Experts of a small language model.
Experts: 4 picks a token, a shared expert of 512 neurons.
Below are experts of layer 3 (counted from 0) of a mixture-of-experts language model. Rows are named router (the router's row for the expert), up (a neuron's input weights, with its number) and show model dimensions 256-383. Each number is 500 + 50 x the weight over its row's rms, rounded and kept within 0 to 999. Numbers have three digits each.
After each expert's rows: a language model's description of what the expert responds to; "mostly gets" lists some tokens that are sent to it at least half of the time. This comes from a sample of Wikipedia text that the model never trained on.

# expert 56
router:513529433482505606534571470537566493583470512491500543520413496516554501496576408492602496481484503538498490498504519524487501494463564497455517514542472456522532531486509557486560523470434547404482499550553537543521492418525506450530573582467424393506522434543492560488435410474466499513576560461469531617441493585363404485535537508518440505539489513518496569451465397535525547530522
up0:553513416627421511481432476486516524590546510496559599437454535445391443521563481491587530473438427577456505513551610453528514377401572439558472474515507488545534465453443565537524451577546383574558363495528480452499521472553598583477475499424438427526516593475461589482501511503490503498542520540513475534489587457482490619468542456479504492489496466552522530412509491515513467464507
What it handles: French articles des, de, du, Les in institution names like École des Beaux-Arts, plus word beginnings like des- and number pieces in tables.
mostly gets: " des", "Des", " Des", " Les", " de", " pers"

# expert 61
router:480520475432465637549566466506554495584443502536475501540415514472517528545552455442525527478486480535520497464496492544492524579449569501454571468560442442592450527495553543493519491471472536421473500558556531532530460485599551486473551594464462385505442422534533522452434413453380441477530570524402537592385499548427411482549502533429492568544563551501468513400408411536553591529472
up0:491521492521440574546562486512597415522487572492458565474561518459489429536564509471507573459472414481438581476484536532483527472527444510481488550509453433493570526500470524463511588591479443449448478569553598479447480416512562528557477417496489446549499480488532516565440495461535496423478557545499536529486424478481460460437552559494456527499560524581497502527432430466424571538561
What it handles: Numbers, dashes, blanks, and names filling cells of pipe tables or semicolon-separated chart lists, e.g. DJ, —, 15, .0.
mostly gets: " bass", " Platinum", " Hungarian"

# expert 39
router:529495483489483527515576503517541458537453447543536469490484508505511498470525523432538523505467522598474492489571483524537554514443565557447576545578412481539496534497488514532503465488439523433487451615508530536510529497530512471491552578464476422541488451523519543463391399479431477472460572518505532618465462505421428472559530549457496610544490517515473559526473421538505606494451
up0:515496547481431511556396472463501393514520477454454486566513536423536535544553552494511483472541524410472485518537408418490638539485514442427537532451436501438453546556412432487523553461517467543530457534578616475443432433533487534445613522517477417481554453501518503564353444402544507522576481627526496559511535566465459490470512417445485545449489478519429427455531512439516592532490
What it handles: Words in filmography or credit tables and parentheticals describing format or role, such as TV film, 4 episodes, EP version, drums, Winner.
mostly gets: " station", " MPC", "Japanese", " Episode", " movie", "disambiguation"

# expert 63
router:507521469513502491589518557480528488529507427456524491440494517439509424559537414501510496458518508536473640503487513489557540509500564516485509450496496417550497510526476523586493460534505496446502476507500483485469572499454574482582504487362461373555476494551553504511508489391486501460552604616556542478478464604444455479467565571502499496490584458477546492426487446533543483476424
up0:497534504565575538501494437533509501521519587508433552566466467509502560431474562497441521444488459457462437542448546579527568472494469518450522427438464479526553515453445534553443621524468502535512518515493473632395520525604535612446502423518516497457496571564529537481445570421575515470480508499425523493503446492554478543446468381444411491466479552495555499428506482482487423394596
What it handles: Function words, numbers and pipes in demographic census prose and statistic tables, such as per square mile, households, racial makeup, population.
mostly gets: " households", " median", " household", " males", " Among", " Census"

# expert 54
router:543503447513468541579510498519534470560467450525502439514428472533490507520530454451475503515542498550527538498437477524533601513448556494445510442485473477598454530496460586484502482419462503500454454530498554526510518492516517480516514588424483415533425421500526485492504481476458530464483586512473578580437498559407457452501509574489480571499599446536517472473480335495455527530499
up0:530558486506537543560524429502540502496543532514441564563543521353494436517531476418534602502403485526502603560497586516566488437501496575447443536492429426428508554478428455507593550450468568436561428519593497490504515487487562490460584442399498456429566470490531565547512446504495508416538552519491534538463502505483425534407529553432529565467510533548517518464452391435493586426576
What it handles: Pipe separators and small numbers in sports statistics tables, such as career totals of appearances, goals, points and goal difference.
mostly gets: " 0", " −", " ."

# expert 46
router:529602430438486524588481487544556434590502437464485442547476476454502495555542510411491568460490495504528446506524458556528529483413547506534604469573453452536479525505483599546547530378427540434463393539494544511529477495505510437536558517432466460558438498520464521529375497479432540475450569458444545479481421519488406510535541577449478577505470494500521527454422353513522558511489
up0:486602308497507466511563529566514526559562472591477496498408530472571454571529568413505464539466500520499493450533455457534478509458554478551501555519444532379507427488451581546533509447462465547557481462558449507438557539486526419532542408412435560538501474505484517563487551470489577494465453425529446439461383525531437434572540452450493468481459520501537466399478449472564559468415
What it handles: Digits of scores, measurements and statistics, especially the number after an en dash in scores like 80–74 or 6–2.
mostly gets: "180", "18", "85", "99", "96", "100"

# expert 28
router:482501493507498627543576451543548493582539509481482504554421526534552483515583475484556585518504515547548484545533467533475515498440551450448534519555409438580525567472528542457576494460484564498482473581562506472475494438553490458533488628482491416512487400455512565533439458482377390491486556536419531657403484554456388504495583526446485550540516511504447478445507444585475582562481
up0:519542429462517545539559531452557403470537458507507532547432573477511455544490542443463493417463438546537543558577470499538550413538563463570465468547471492552530511445414538569579509470539425402492437540523579559582448403477590493522601520427495558439484525566573503543515533431570559424556576517536512420505390546530444521443490566509467571427563542575463564569450501458494481448589
What it handles: Common English surnames (Smith, Walker, Miller) and later parts of proper names, plus hyphens and Thai byte pieces.
mostly gets: " Walker", " Smith", " Miller", " Moore", " Baker", " Ward"

# expert 37
router:498569429474479537537501508499694491673562476509527512437479474471462504520548404501531544462506431521459542473454445500486471533435548548538478530570434465557488493498472552608550512508429480449452464615533582561519499498502563438463555474388480444477463423510532598495442442450472463412514546530445513516447443624378498524487530549494354515531589528445537559474414425516515474528474
up0:436522450582527470566475430406462485452449528563484454501598510546509486462504509500638494561428519436583469496475452537436527545473450539498526566573485542510483450505527442464471497544469500522437504376478573512555444499500520498574442509496472454483536485479432519449478445556519555509425484467622549555475452529457462490532457575486545609554440505609495505545548479392338499483498
What it handles: Word-initial prefix pieces like res, ass, ins, cons, dis, uns, mis, ex, rec, as in unsurpassed, assumptions, disembarked.
mostly gets: " res", " cons", " ass", " ins", " exc", " rem"

# expert 42
router:510507425484492588499522500503552460674505498530464495504415486422500453593557441475488472495486398498545575534456509483499481477426499524540554472550516402543520555478490555502544474467406523415461460523574562511508483490522533500507519485351520401573488440566535577520468502409491451401495614501462520494435458609481427483480586532460440530526569464523479547468473465481460501470488
up0:553566525468460546563524475434549542471551521475428498445507529540462483463566477428562590373471490529453506508485549569527537548513473453439474468505442523506456486513479544528480546473614483554537504606536487481546618444550572448486580509527448571452454491401478474509515422456454544485580516537566573532423443487429491475516509593425511592514437421508469433540438451501546533459577
What it handles: Opening parentheses, square brackets and quotation marks after a word, introducing abbreviations, years, asides or quotes, such as (AHL), "big news".
mostly gets: " \"", " [", " (", "—", " '", " “"